Below are experts of layer 4 (counted from 0) of a mixture-of-experts language model. Rows are named router (the router's row for the expert), down (a neuron's output weights, with its number) and show model dimensions 0-255. Each number is 500 + 40 x the weight over its row's rms, rounded and kept within 0 to 999. Numbers have three digits each.
After each expert's rows: "raises" lists some tokens whose logits its average output raises strongly, later layers aside. This comes from a sample of Wikipedia text that the model never trained on.

# expert 16
router:442530462563563486525488562466547459508445566560428491485520482523528426458523508509591423473520453543447465488508515515450482480485435482518456559553524476457581529493433542505530512527492498450485499484462564424479501510467495429566518431502530545483497527599435489492583532511494483542467594430441525431514512571437508458445462484550479482529561426468485488497480496512474512427497457477466569482496476519552448496491569512513462530516556515462479441555483516529553472571572459531462491429488497479506542472508529497542514471559500518530562453490489513458455515509532473492505444495469501500447463523516525502571534455448492486514530420490536456438531531470446538495500452566514494482504515412519530413421520477525535521466433463496496508513437455538508582485499480
down1:500431437512550554526505545442490538549521564479497419517540459507527548563510491490509508494530519506545448505507423451498506479460486482455441486481544487536564417510490502529475456411552503516548504486433540454510501498511507559535434417530466457492550525545516460552533459535456566498424517511579541505503563484460535497531537459493474484516531546519521542556500480494517603560530501556447499509510537451491519487477501563527490479519548480445536544477528461530484489483463580490572449449507462550484530447436403516567462424503586462474468437549468485510475523485531495472501440564575599519547478480450545470521457517507479460519531500564537566467494461523569455545512542503425479523521426437487536507459537482505509470502475551480463486510477414481473557538466540
down2:502457510548488504474432505530470575503511493549488528479526442544484498487505530511604492542490405520476503602644462506454506514425542483457482467506489504433491499578564524516514500636505438534542474455485600511539547529484569395509496662526445524505489541537521394602516483530498506536515491490510494488507419491522502487510507535554496508517507467512482482499464554540460535502546503475509437497491491481515482529496547367498490485517429497509478495523482538513515527476522481476474548530483470527519534537510509470487520526490485504454510535612533501490529504464466461485522498485543460548505447485514486514531521473533508545511518494534531461504523523529475528473468471539493533501432452532432531497569510544499517499508465499471553544527529645468458516491493497
down3:512515464469470398464471512513503500513505487429502500427521562445513522448578545508464486512413519518539472467434480505467541453536467427534461544438406520499474517518482560493533560460504514528546508455533433456429468507538476527498504536508482419459498454498505539497475531444535416540505479514483479516515466507535511459461509469457502534532520429460446496476474502500514562479502515505564515523535518531503526473518511544411407551465537485456530499496451471448468535470582361472469471379496517490495450508491462489586520555468520588491445525465514499557532592504519443497527575494451554503546525492532557483407509460466451491514515572501478503511521437474528528445496471471553543501533501535490534498530443572443483560467516448532433501513491517440514492497496468
raises: "\n", "\n\n", "- ", "In ", "(", "| "

# expert 35
router:469532557575531516558486552430553469567506524541472469461546443471542473422537535472516451508534445509454465470457535479531393482493480501551449501546504439431567532492464523477522544476464524449431468523446526488518475378453494448529527466529491498484492513528476567482528541516453452520465570492470540478485562542456504428479465459473454479539548477455499503471497552501534487468560500464458534466528457559512458424599530550537471516503540537470482461535475505516441431525534564532505466487458540485509554464520531551528508522546523546548540466474475535465480479526555482538524465464442461485454578517435562473534532469462521487544473482492509497444552504442483558461535445518530513527557514432543557477463505488552542518408450513451472526478457450574557517432537489
down0:456566531488473523546617483494517439500517463481486536510497498552490494427533512487561499377464517485533481568533519494523407487523500467432500456517542516491535537499559550518535433514551541523485447456530569560514565528517536483445455496466576501566458481522460533537474528548477499452537480509514478475476445523550523440603553461490546521480525442480586488568525491486446531497492571501496568526497474481552456549552447524482513478493598536503432481511557486507430468545496526479503498453468519591511522528489572450482461497530428468496518590527576547526496574495498485494506532421508414568470514458457534510464470483484520503479488487486568487471515478509459486498489494383522553558462467535553549458559491531513498498509544525509545538475466462542529500465505474
down1:563465510494568524467493444466491489507549485398520475520487459464483499509520528478476504586511545481527488528510487491490530434388514501469432518531553542497436477508526527532473424539516470483509472503459540552494441468565531477514469498458506485500489516528548533466484492540468488569555407520471470506456460484454469517555501493511481535476512510520499485479521393442582614488515495548521510564498489506452500549460428481442497437526557472525495480511490554518589539472517537497474530514537457517553400505464483474397471478522424553434517470440498494463531568520543569525455450520479534510420504454569469457471541501547457533465570515597529539510485543532484476513461432417470501523464449506493535493570455505459471480526459483454541498476477558521499537551428553
down2:482469504482471465466549534485472469585529462465507486451529492545524499514532454450472434537603577589510518438482476553506520451489509502493501555448456471463440462507517494507534467477489447508516458513535474563564497442464473476548553512535498461553499512520516461518470475489446502431498529547537508488475498477536525477555561568489478399462587502517569481503476403529526447543530535510483521511469528486473455517488393472470428461434456483539556526494479558526540456485522456585508520481526520535475480501508533490503525535526477551459497458531445488503469445497450565510428463425550496575532533475430533446462473526562448584531517513552429487464512490465449515547511472496453469526483465544483505561480495504451600545479482495446458450423564529477527583558521516
raises: "a ", "in ", "to ", "(", "the ", "and "

# expert 7
router:477526527548515469558491534475529457541493536532474443454578453578513490491534488463545469470547436508440480456443554488439476480534504471519473523530538466436547555462476557488506556456593530455495464465487533480490521479468517467521536475515463524460467529533427552487542509495447479539449556468457543508446540538520488470451486452492422403539534497467555550504500547486425461454434492517454548475524467547512455455505551555474483525536532538524474485514526457549465479551524505528478436468474533427525513469528558541529527497542521516563563432478468562415501499524537431527556473455444572450465532537608546453505551459460527532563526488481472499450552467464469540510538473525487467483533557454529507473461509469558547549428455460594467511500475455531571526485498449
down1:546436525493489490496525512525489469473463475541475495501508538458484421536497537564549587559402489460523502474509600553474511483489505500496470473454499497436551536405460505466539460536494454467588548538487517454447461503528542491451521530501512485537519570531549482418492491448514493440494405509503463528462431452544592515480465540430478532518495458508534476435498459537541524472410469571478466467492499483495493551465517513514513472455540553480478500520510484508532494542522457488478488467451510506498506496478507547476555527547461530491469520497495577497574475501509477540446473580575401476421585484504555480600550495517508498508485464520507505410512488541480489438490456572519541458533414488486479572510560568458507496402479467506439469503500555534519502503512412
down2:442513519517472484458494504485483467514493457511579455535473528517528542504515481465505538481514540487541452457527487469447508494363517458511470495474495478555456548470570507560511463538444466454458514482447518570529534586563406540536482467544496488527510549483462502480544487593508460521507529562457549547583466414449511504547454502421452472515463567524497493518494522524444506515471535489477485504466527532479542526435503447589518459546484547413513477528496476470443495535586471591424467546547425437485514527502497508435502468441496522498490495564544435509455520481445500534485446465542441510482543552470502593495503557532494495539521498420522541552465527488491460555513541537540523544430510478543504469505387482471499541531533500401512504487489483524554488502519492
down3:541562475567508502472518564586468502476431487467465454486466507528468453545456529533499538508468459490478558477529503453492421451515498512509527467530552487585434559487512527537482497558515529491503499513573511512493547485515452517429495537523558537527438454554489483555470505431511589533518525397455477501451475500534543490503459545467456535550539483459512554524510538544489494489512502570488527635528470485520505486496494425481497450484520453516466513570470481505441512471454464442477500450499514439571538511465592571491526412500542572479511470435535482477428519484535553485463545499491430592518452512501540444488531462449452454464505473526488525397422553538504474509554465479555465466549527534494517508450539410511518490499536467418507506533482505487549492547511543
raises: "the ", "a ", "as "

# expert 13
router:440510545544520501503458555487519457528424543530473434463528457483525497501539553436538452483549477506465455501456556481536481461497478413540464514558475448469575547467488559527502538442431574451545477480446545455469508514489477445553549447486571547482500536526487519477547541506450466536484526470431541483449564513468508432469551441555450505528536455486507580490449564512548489486524500458442553479497473572537469444543516541525440531551523479486483460519460448496485467538559467530453459465533522477530549458516558559532539452534507533542567453455454561497482482546536440514540477488457485443426484521426544521539555461463535498529397472519433509456529526471459535451516477563520500482511541478530555476475502472535550545505437500457442530566458444540565508468491512
down0:488518566476459400459562557507442500538482473519530526445536548463480543519498557489496511504504549506496509537494458462492509456433458505470472579479549466457460511541496464477507518516448507508581531448506401496537523462502482429487470468417522539525445494499461456511533470490495484507505423456584544506450482508496537524411530391478524559561510493428499551505524541549531491494500475479411585528530488564422557436551481529504494559431549465428554450533432476524474483498467520562475507558529513565610515474529499504556499522504453502443516515459562490481473579543443519528491509528497421404500451541532459494424456445477513510489489515501557539517532495493493476449504525524518488505493497425556501522537473526450432492560534495502490500559511530481510502548493431
down1:472554514436514585536541534480520452475541465517453524540471485461528485542525533462405519479575469519495469500400409530508503489495479523461444500522553453493549505478554529541444502502512476498452531522479497465518524429547447451474456550539566478470519484507494513530503560442589489559564539496462528517498481473496551509559500561482510434504494479499522408462478531512558441511511469585540515561452552455493481443497500494486431567483507526541489519495549457516489574477523421508525404498505441489541442553505509477473565473570479459490472519495515482482571537464539474506538531430546582537490515469469492493538482443535523478543473486457488591459507456429516564466506518486536489530514528512441500532458485496497421493394370529495491471499442536495504523503421471
down2:519563507508551480465497494581499510440511512559531471510500423459477517455545508537426537512537476496488505449542485479395529511532515531454467494520461625463483492479512520470445518530453509564545434535491525441537463493488453534547489469492419444460566451487450562526461552495509511531532539484445477564494548487461476519462550477453553459450437440523575532435442495532508468489439457489513502591499409478538524565506534429496487439508497461528506545442555509482472441502538510596543505524487589532525536544524530449522451491505504506500457470465487552531509542400589490503489506479531532509538524538504481394598506484482445489507462521479433469487507518492519559491518538541539587491585568536527497489529517541537520500519491463545507520478462537510531460491540513
raises: "s", "of ", "a", "in ", "v", "to "

# expert 38
router:466528530541551458521487533492545451517499530556465493444504494468514492526533522468543452468567484509432438486438547536502479461524499498520455587525530454470544523493448549481503561430476543450525467525436524472506474573467527468542543462510530537480463534535452531461574525515482458546493534460462548478425553505456532459474534487498471501523521464473491458490476540450589492447495505444445545432520496566553456497558489540553447552569544545499452438566426477510447462546551461548473469485459527479551558430555538501540519509554458527549522492475436531510484497531526443518545483452466534440462487570474572490542542460442519502571510469459461559463515502450464540468537489539522426461513525477565552464461529469535531546557450495478479519562493460561571552434486424
down1:481466491580514492513554483522532484479484564492561526486568519495523554551538483455525514493543408480476518490472515519487494547525471548478512493462515496482629508487506545546535481536539504498524547480497569482518436486471519566446548494560518538544456445487535531553492558518516467479430541465433466479546418426520491510482457470492499507450535545454427508512539492473479523553434452500493450507449483509437477486550448497439492451518519521521511518517502456507508506518521513510430535460534496514573458452471623436449450460546493426479458601587556460483499541437583428468495567536612492528452434528556540492557524533467550525482503500490505436462501505453482464486482516535485440532456535509474488448414525499541509489538550530503527535483422453519509522505456445
down2:558435494425469450486480461446493480520498509537499561499469488533506471499470493542421463581483443554579502453521474520511466479484519391471488492476508519566453509476502452508491468482471496531527502585468416488548526467520470460480456510469419516497503503483535467433475576517474533480512566520500534620491420512462488548525506501490422527558447539584523468527483524462485530564520459529549454483616498518537536478445505460536494535505458537527466532565518507473412497552543534464468441565464447452538547490540484538448536483509429494490504450566459550524543546470499373482460562446542497527484518466485516499504426433531509495539539571508449538565539523490521457510524499491461460544483522509437493531477496494509565435508463540493488493542443479580490515501508491
down3:476474548494515412536451494468479554536499498540423505496420466528489491452565459482478486502490533486516565465495479507389492444519466505572550506475536502485503523494489509416460514472464506498523439517533547470526464504609474510582499494556473474501535551484411536489565478546488461512522526473475530496411553533587518540468508529530495453507524474537499460539558497463525441492433518569420512455446533406478522585552535469551513529492506507469477471474498534471444459467521491426503498595526515549572509507518519548526499557546543579540481536528419477524524493473461499542542562530549492515470522501478412465543542492443456539555542470483436529535488498505540494562517486447470520534493479488559532487513580435464497444514525603533489472496471514517536442502564538
raises: "-", "pl", "sid"

# expert 20
router:424569505509556455564513504477513456564513523512452435445556457462535431506531541450533438487536472555489466466489539515511497454561447577629481515491505461485524531488495547463524545506487514491476467476423526496423460490490451475517503440549511583497446513537464533470536520517476454549459517461471529461482507553489507450470514470519450501533486493479538486481453516484479464460465427492447554503555487488548469483551509539511487540521504465515455488557450448560532404527527443542466488467516570434502530465507535515579504492514527510517556490473473514460459436540538443518515450476475430477454478537436542491539565426454489508537470414490545507463541562489445521494555500553542441486529503469516525472450580395533529536438451447481442533492481402533555531471504500
down1:551513455583479521516499515528428525492503442529440533498434511466499407515466551465520444511512477526498493519505477516457544512484503505486509502483493420513445503552523519505527493527468504455480461473589530558511496495468527460505494465525515501485443518456492582449494528507528522406569548516476467573438418540537472534553470627569513465479500463510465455511535539436473554510534498574538499467482516486518511514490557506572561514496487426556541477488465524434557501499555503491482531542511517488484464466487534476477480504469471498548499516606537550423486521448465455513491567550484482454437504478492548480511513479395493534508499425444498492551459532506557550608449468457491447482500503495502467509409491604460528420468484503463469417474479547566563482562489477
down2:503547539496540506520489497472452465477555509594488469529549538497440505473552559553542520547495561528525485540428556539452487497524507508507556545526559474525498452559478502499520459541525507496458482599502493579485532535530492457490494441533510538534517536551501526532492549546542488516484572514510482495521522464501504428544448495528517461565586462490543522530420527488530553488438532506480579514585472576514469519464478547484477482501458534570551466466494524418508416418514511527522532544582463435453505455481478510529496509475462480519458440515541485481466419485620489466553474514510541510512477573399540472477537528448519534575537469519519494464496485473500519573508502534454494413496529555560581451543482543509506508505539492540524522441535439506522525486550603
down3:592510430436473455580502535498468484473487485472484476512480530511555435467556574551453521552451482512510438526547450535531489428564533446494508485535535569558476510470458500467524516545487509524567526470550445502430501477515472538460549547495510456501462478454495443496422437489455537558564494466544515474424456492607580526517473539525487498481493506519567450496552413474510538590485474515448460562518590536485555466525500498498463495547512538489597468464511472483534505421520530571500540503559483476525488528503518470492472475481467495474480579438430516534479516555531461509464527557425481480489524519506571502454454457480534452410545527452448465505438530510567478441501445525478522505529467451542430494530516517469510480505456455490522514486499496601524516511497456
raises: "h", "F", "j", "to ", "C"

# expert 2
router:460556543601541481576490565432554464533464550541456464464518434454514479462541517484520451469520436503450480413451542482475432471538475488535472499571477445463560554493440511507458549467496546465538486507460503482480599503509497467510531458516546539462461562518462597493571527530437488560477562481475544496471526555498519490450471476475464493537535472458527485491447534537511469472491442457461545459468472564537449478575514536530444511556530531529443434507468460565479450547529445529477468485516534463522541451505543519545488443537486569533536466463450546475483445532539468522527456462445514435475619549507564515529541474478535471525500509529448517456548509448485541478544464532506472463528543447526528477469507457548536517476431472481442533529464455541570531469482469
down1:516486479550573478461527481478498491590500535551456490495553538509450539479487491556545485410519439544502532506506485507493428518445516386451518543525494458528526452511535438432528490566517551536512569499502544428499465521532501468522454492482543573525457472463462495516537536493507505529439498503544540441577514533488449507535500562487548529552483501554554527464511449454513483435470492467509525498534517555525512443511554552511515502405566449464499424446465476508473528521581518458481517477432523512505511520511463507485524537493500580560519495498494433435463534556529392562528538482506517445461488534510563561484468490517560476442505466531489469549512519540522569510483500486581484449506604494574516536458389515536466559449469513505537476473496471426540440534532529
down2:492537485477499486520466497503489480548445561560512493531440493415555471524525510551470501510531502577485463472446522558471475448492522528519446530547565450499519507458499471521532509478559571422481410535454486435509550493440492452483548468442478533440473489512479426500542559482426478549468513485510485534468446428486518443490456447507477508489506521510581489467477549409458546496452520471471482519506471421493443550533483499453459487429567455452513516494499509460504529569481475532524435486438563482517544511546532506489506496478453524517553512561538556469508534532546472509558533449510457554466564522458502455565480495429558518546473462401516518480559454456473476526479446582487483535470552518558494472467506489495548504525630439532445526453501466538541500569444568
down3:508454450442462445483472517555492522426456543508548482496482572421512516526491504465460490569421548492508552475479448514507621560498496490528546489476448539495422506508455542540522526494449475472499425508508466482460512520501532520437477489536480464492604545483444506459466441473419513533539506477475488525467483478459522454466472547447492525476539536510449474450485498533545468510505574584476554524523532466497540543513545527519447497511506433498474450501461597494467500485468463531538531446478480483436460519476494486502436543506556438444479512488575504533544535453557566532525466509577504544489493593564591510550550506577486490508469553373462502543536520481511515563458487533408497483536446523503516540538557480491500498551463426527481538543505548516543493495488443
raises: "to ", "about ", "where ", "|"

# expert 29
router:467542551578521475531505570469532466540529519550462450465552458505548450440533522482521457454536454503416442499451542549477474491523467425523432544534510449451543529467452514523428552465574530474424462520472530481459483430476450469573539470495510546470499525495470537461516532491447479578514528478473559484418574496512508480431519488506466456521501478474526499458461576513539475466498496472440535503503454548513451530526532541520516528552529558462434436519509455539462468528527467537483460474511548467531564448533562575510503441556515533555574461461447528488473448558518479565549508459461528433439543512535532447544556460442582457527488494483488481466546500434472523461550471547524493450538516473522533465483556482562555539495428466519456516517459457564498535470496461
down0:520510467476464433521480458474441520531468470510514454560590537454434540505507538525530521518498522481471501562548426490534472425463545439481553434581569517512478522539477491539487507507480500550507561490469545476513490482579514498427519485545484567523503471578487517427567523516545507479526533447520547458524477500571530492544512529498474567509470476505572437428554464578425472496510544532523493542473509492522479568507502409468482459402563563535539497571515504488468464451499516504532535499509506457461487532566475446513472423505470463531448475543482567463516489531509451478513497530529505492449489445505484506467469451460544498546512454586471515474472559564475487554479466514494456474504511403443456431445504470541445451583461537566489530439433451490479519577517507
down1:509507462547444532470426505451529489479441484621474527485557540516527538526583532478540488475598473485427510444565505409466560422538504480429462475466550528572546555492489572558492522514532483448498466490473505516438531537476513536478525488442517547543519503497572436518500429560473510542555487555471542512494522470440509623489538512528527460442495542540497552454498492454503457550539472512425507484502537538511512488481551557510494508511505531512399557566452463582525487484496520498490476495476515482593467491500477464498527527469480416553526527519538537534586453480505477454490524536491485544460503564487553494544507497451420431531432426512538482550515433492459510491431538574487497538504476506504507525467502542522515557460514521535520532451538474497463468541475504
down2:490487512538494430555495574515489477512494545518546511484415559482429528518475587503536559489495510548480504440530463501520579476585513455508485496459532502493448511533504476581484406530540472538463521498517458509520486392538553480464531466522414461499493512501541478545478483463465503470494407545605456500546468474591467508498437562514472481491538550472552541539503557481449487531511567530571449511529518516507491507514562511457520514514436492488422490519538460456588533540466528407425480460492536563449564481491525535531434544549539497453508525529523448466451528450481482480538498514558511512475472492468526480445531526542490480502529496549518457548455555481501407448497513458526484547534532548445514514549552463464545473586576436487486486437505509498430484533515504
raises: "es", "(", "l", "a", "et "

# expert 19
router:496547561511513469560477515496502463499477512557446508485540465572526478455553530463575452453595468505504459421465496461507443431574457530576504464512511485484528525493493535465533536483531511472441465551458517507439476545476498514512576443529454538410480558545496514422528551495488482562477514474463545433459529511493517523491521446527458432498513486462498477458450618519483457456462451434467537463453444519509478470538537523523518568515531520523450473515511487513557453521522476514448511457530540458514531487522554535527543589500534507590556465487462549520476472542560483522576498474480422480480537539430533521566546400492510435538537458447525532465512493487455545433521476517524462500490549455495548430438518428545547522446511473530491557534495428532524501463545486
down1:484461593545520533519473512514455483525484538548535581457593547516531499469546480432505457517537463520516455537513502428563509488467467470479504454460551460460553512543520439530437472462473519492548465444547557518443448525499462484528584414478499522462481509496491530532524497466496497491509516526567575446504495446532472531486492472484479461484478569489537505527477553356460519485536408443471524493476452511561476458458509559474485556471495516558493541543458529488543422524534481520488507380483583515480475481478558541481524437513521542527551496555529506472570521515504459490513457540511481500465533552484548480487497498537509509474479547475495506470524442546461526433567512488463457499439501432515521471545521510410560488464399496538561531497519426483409531455454450
down2:432517506478486531572473451467490430467464426444499448516435477440500527491530497527446522576450468526565543497458474585485543468520525500596498527557455565447393513555438446530563490516462536513468503574481520520494453495473453521466477509540515458530513519581460494490479545452518488528510563508467501510543558509438588471557513506471504510529502491502444495464586473491499495488533490573540465534497507493422549455470540497491434515508446509485526502466595542503526513392500431454490509542496504548407534521423517449578470452481448555475460550496501549484508527448424554529466451535545553550543457528503467547515488457510495483450560503507464498408508495497514474519501448448477476509492526499484461552458498490471502494490558534541576541507505449560446525502453517
down3:493561525523511450511493514445494479448452498483491470477524508500442411534528519535550526475501498424483438553457546519482523444491494508503479540603515488537521559515488490513557476501482511490537464493434545505487532487495507440508516477486416541533443565529518540517456465505499524566550538405479561496539501485502530512597471520546493531499533433530492515500498523574487553437425500507519530544505395585529540461463532518505428501427560469445498482484528530443523478513511545588454465486499537497472529516504525516535553533514477561464442508527507535558468532512449467545503469537532428509500492517514538416503506525414491543476442503504504471522536527407572529520511433577460560502459582510481544406585463520466476389480463506548535480486428430468512520480493489
raises: "(", "- ", "\"", "|", "and ", "| "

# expert 3
router:439565549511545494532493554497516467550550546519464457445513455509520464458537573504560465488522455516453483507446552511500445469479460438551473517534469451487536549496446532535512553479619536446472425530481541477470556490489515423522528471402524496430457514531478581486525496492487514555467517462478548491478557549486538452470533444467463448490554472467536496421484544459431449453446462498461537436484481516553470454552524553513475525559532511455471426480515457551549476523551449530500457486414547469531556469544529518500495473494495514554531494441471531471465433548540474547514458463420550436488484507549568525511566458439585503538505469502522535480524528434470548487527470550520493470525520463541523479469518485540543488484460449557460521501434452552537534440473448
down0:459504565537538508443451454522487530485421542529524455488514574511444477534486494497461527492492541469581550476421443469453584529536511442505492484531480541520501537450494541535495500483514501435561474482460560464557485465510509557480483501508437495514520545506504475485466459470475556492560502468462474557424513490469524478470502591521523468468488510470388541508430415530578558468518472525464522478475465515448549436473506411547485478515498418495549445532508547477467483559457552515531535469521516564490433507494488526486450428495415493547474513490514521525505562471493501520582451461534484495454422556480503536516488550555528497497461580482566434496501408526583515553558499538501476452523518539511537477568560496501494483459546446527553517448513561500475453474549423
down1:484493544380444530517493487494449475525519506491515493567522502441452527520495478426491533461492521512504498438446545533541492463540598397482566423523525463476491529490505507537484516478486505488529505584463462608526492415466465572509467517505496541455504577511550439458384555530489516515552472461495458501466551493445506530469536462497451519490591483512576498495469467532546456521494482525481404529525488504501547571448560457484556469514491474583479565507547535478496536491439531462513513513561513483507532540544500508482513456504516468469414447405453515485476538470473543501485471484505526477481518571484484506545447514456445458509478546496501548486473485590512482473497536464442516566497473577508457603473424520522533552478512505544537504514522513535468467495438430
down2:464482470566532436583476480469512532490528458511456526545464467470447494509521483501470545509500506506543459456510527515440508552537555469498479537438540463517565488480568462527475511502537502509526468478461542490474417462513502437500486521499401432442479472563444483508503574625488537452432495427442540519500525538509465512511497537445550546456555519463477500498510495464575501495478506524509481454499423522453436464507476557540498499501494462511460493490477539546464525464463454542486434461508566505466574593496481499551565546539509462468475584474487574487436434450515554484530476455485521506396531584522482502533500564524433481579428483472470435517603504485460513506500519485471525501460448485530469584460460509559534503546595494468445543495475490490514471481541510
raises: "early ", "'", "-"

# expert 1
router:458512509566571466527508567461543440502542526537457435447535458398522474518539461456532468480559483483474499471454552474512458483547481506518438573532479444435561543467457530544460542464421556433508481468446550499450494494455483451531522460503583496459534537537433521508521544543485461534469544454459542493422562527485509493482472513472468494520518449457499502468475538479575483478394470462465547477533476544529460498541520541505457525512531517469459464529479479515559436539530483558487450466525538478529555463514566527538515468569526560541548476483481551486482456547540439537558488475454490459458408527573538516554526461469527495542412492473439519436548510446483518492522468538512465452560503474529559459463517457516534549542493491456440518550451447559563538462493499
down1:533457464565517508453501526526514427509430516541499569499550476516501497525439454460559454452479515443512475504520427422478532529517477475471485523515501435493514472422487528501488554487457529495489542480528520453514498551572440495428464549475560529533513479446465508464473512461539526492517485515521489451531549517575529419495473521462451461492561538524463544487480553525523457556537460575488488480456525438497532526566505456514513507484537491487567526466542513409479543474560502472437522485477456459463467484521513543454422374506509530515429531474481443514541540419513513484495518495500529456498469468446542447519526575420460524414566481542542597426486496490488549434584490517470431490486439446477486455503485545464485411447519520501557497493515584454556527499496533
down2:495587496457484400447607513546535494482523489522570498451504501445491516525482527477562475403492530454483530424561552573511460537522503508557591479504554524504504477472396465514529492473553474584558468516410476493472467472544508533418462535437511515468513446484494518522534517511556457545456532514528469515429499463429537490446516475488486560494468496460501544461476506514449493529489494514410512521480525561510469461537487467476494511410570503545538499494535480482480487551449492549527528520522573492492507448504493452480502575469523492508571550504480437478443497498385513501543466504531506425489405535513540429494515456511523502476523437436554482571549491421535513476487470447521511501533545536507464531471479500544484487461518442508575479542465448471464459546477459
down3:540518490591478472593566479443544551501520516593544482445524454462558548504555482457502455417584539493544554557510488450476488510553455570491537421418521490531495479548508481479502455497494540552512525504399516522447494500522546481428488433474546478516460495481521505472518530537496478512377457522492562506507528469502530495445611421529540578547493540510489527473486558521505494482541572515451490519502486497493460519477507515483509567451479467514499460520499508486487487508469508535512528395593521573467514507477546519479481483486516407511525557541505467583517459501521536475497508496540511480511450558494512518497524468519579522455493496456452498537459575433519431517471523458536456479429516548494497517459484415481462488473514468538525479524459447553481509558397519
raises: "-", "(", ", "

# expert 4
router:459536551571500458558510558464568479509467530521464440432544506538497500492566530499565473494523446540494454478485515510491478479541451488573442522558520445459551550506423548529507516473490513459498447492466503445473486500466481468571526416565479546482517598541502554472533512510432420542464515473472571505468500513504543453446522468467476492555574432461565460475458486550479478471462482434395555474552454497549432514533534596540526513570502558499451475504492452562511449548560490506449517492495516480549499429560520548551541502510541506540558465479437520474455446524514456497535450461439466456475534549470500483524537481481512532491519486497518517462572521444425510470526475513551495490520550473526561490413514461561575509538472508489454505520440450530484541478546507
down2:544553465543543462552541525478495525493536522491488497498489500546442573492523554465558498472490531455446529406587592517504482497546554543500496540527420529480519453519539522468519539517572467550524608505578472458469442423516499551476465486490426498586505529563463509516563472482522521496530525557494566389489509498537494503536491552452474499482572478482482526498500450505477525458507497483520524495581471494556528538540452430479466475491534524495504577552548429489507535530540541478501518496463491465477496524480487472533556547479543543502566470540516561455456517597475454471445526491502523448527506481453497497507527554492513469549488505513401452491456472498493394463474543564542484469540497521479482462540424562514551445567447538556462421473513536450453548513489469
down3:542511554472535568506508499461549466462441545458521445519440484557449523447488491535483499459489503464556553521465471520550519509462468504502503427502443506464477504488460469474473527415527559501594495532517531461449459493463465509472483548538440463525493503508489591592516476459491506537548471395540490527503500462481509499467488532548525498498514546518520492521520470504520552473521460558544528606536461510453495452417499424549520468499525517442581482464538515546457485460560548468515525449524521528433460480504463478536468502490536533565479493509512574462478488592509417496468459535462566476494519518546545528423513441540460575499454523519485448466503409518546455566462486509481518537539463488530533494499464579469435419499440528568506420456431529500456515518529408
down4:538512495478538527534543488520525542518525517518457506517481544494522435470452553433493542544449451513503588496471488504518495502504545461500503563482494550426507517473548522505462543559535432502424505485599444537575498497500542491456473591451466494554416452480511502451521569460498428482527495498462439471488514549495427513522464501456569482454414497564465449513493429509533444439523529451506458512447473454539525485521445412545487470482474481534499520483546531447507510525452511502526525577497475379499507494502479572474519543478518490510554508539527514436497483419557555444462586467494465419535485473518458460570561474507498464500413546450531520547501558476545432553452532456527490437512474557449531485503499503525452552526532522523523533482508594526492465490538474
raises: "— ", ".", "n", "– ", "- "

# expert 30
router:451517561534525465496479521481525450543483533521453451469517474439503457457549527435526445464533466487465425462450533488478491500547472492524479506542471459467533514500454496499485565476542572476519470514469515457465528476471407451528571463561514505488516561513473592445504535499454466547502523468517549518456507518468548495479524489504456479507477470445535391441472546482501475466470468485437548470512485538518456509513546539520486559554530590493489484477507480521517434555509405549452477466480566484532528460554564562550509492534616549516538480442462565542463466568528462567574495442484476465475504523494549519528577465485497451530451475469527552438549529432476529463536449537544492526535527478551527480472533472546582491511474497419424525566428453545532515439526497
down5:513514526502507525520518470444521460431569481474572521434519558509524535548512515554494520515595488493500474489577479447488507507467472534425469543533525552470516486556503465464582485532453482443555496573477540524474486604451433495444502447488524466556537463511532540455491478556567539479486506512557443450501525498535491492484398490501474511540545429481554451515543473493536480461512469513491461459478530517527515474489400511486580462509496536466518577497556462433538521508583495522461502522482540459444484564459445428474555483473456528485498467535580476437515418516460507487507598514483545494564541556471473449531425451490584507472484507509526515516550421524439491509478504503536527551436508497481552528552547433440499421489546441500518510520550505484493524536557524
down6:479506501463436503476566566459500468449564477450440536495452428447482493524438522497499513561477475458501478528510515456530491469490436510535537537541510476500545473489463514494501529507442509496486538488562463466518514533552547636525484504459468534434524384497503458498507457472480527507454442524513473542471503479533457481484480570489477546456502570483451515531588471533444488509518464522467474437475562494501469567537440509418482481467450531434558506513495465512503477467439491431514541450437528503518453386400505490463508547510461520551485501466447523472526491443528518540473586475490501526527509512522494431508618430539486538531464539520412496464513533502483484557468471467545531574525517497439532538530485573468483460407511398473471524500449488535483504446479494
down7:509518473539469453476460499446518498538519462515564432531419476568507469462480532479504475473539515535517499528462495515497515444468519490467488558462538458522474487538474648516489472515458481540481454450511562508443509505474461529481411530508503549494528553578469505437499525554388475519520539577502490536447540454524528466459500501549533475565480498552525411523450497532479546442526488507519504408533461511531495524583520443509502507549524436514508445575478490504474519522451586496497470528496456525552540485580517482524482547498533466476455454538417498474559443472526436420490468443477532502479504557522522406533516571505482485494514569528527517449435500546525499525525500354485494496508475555536529508437532437549498495471531513434504561511479523538486560552505530
raises: "in ", "on ", "and ", "(", "on", "j"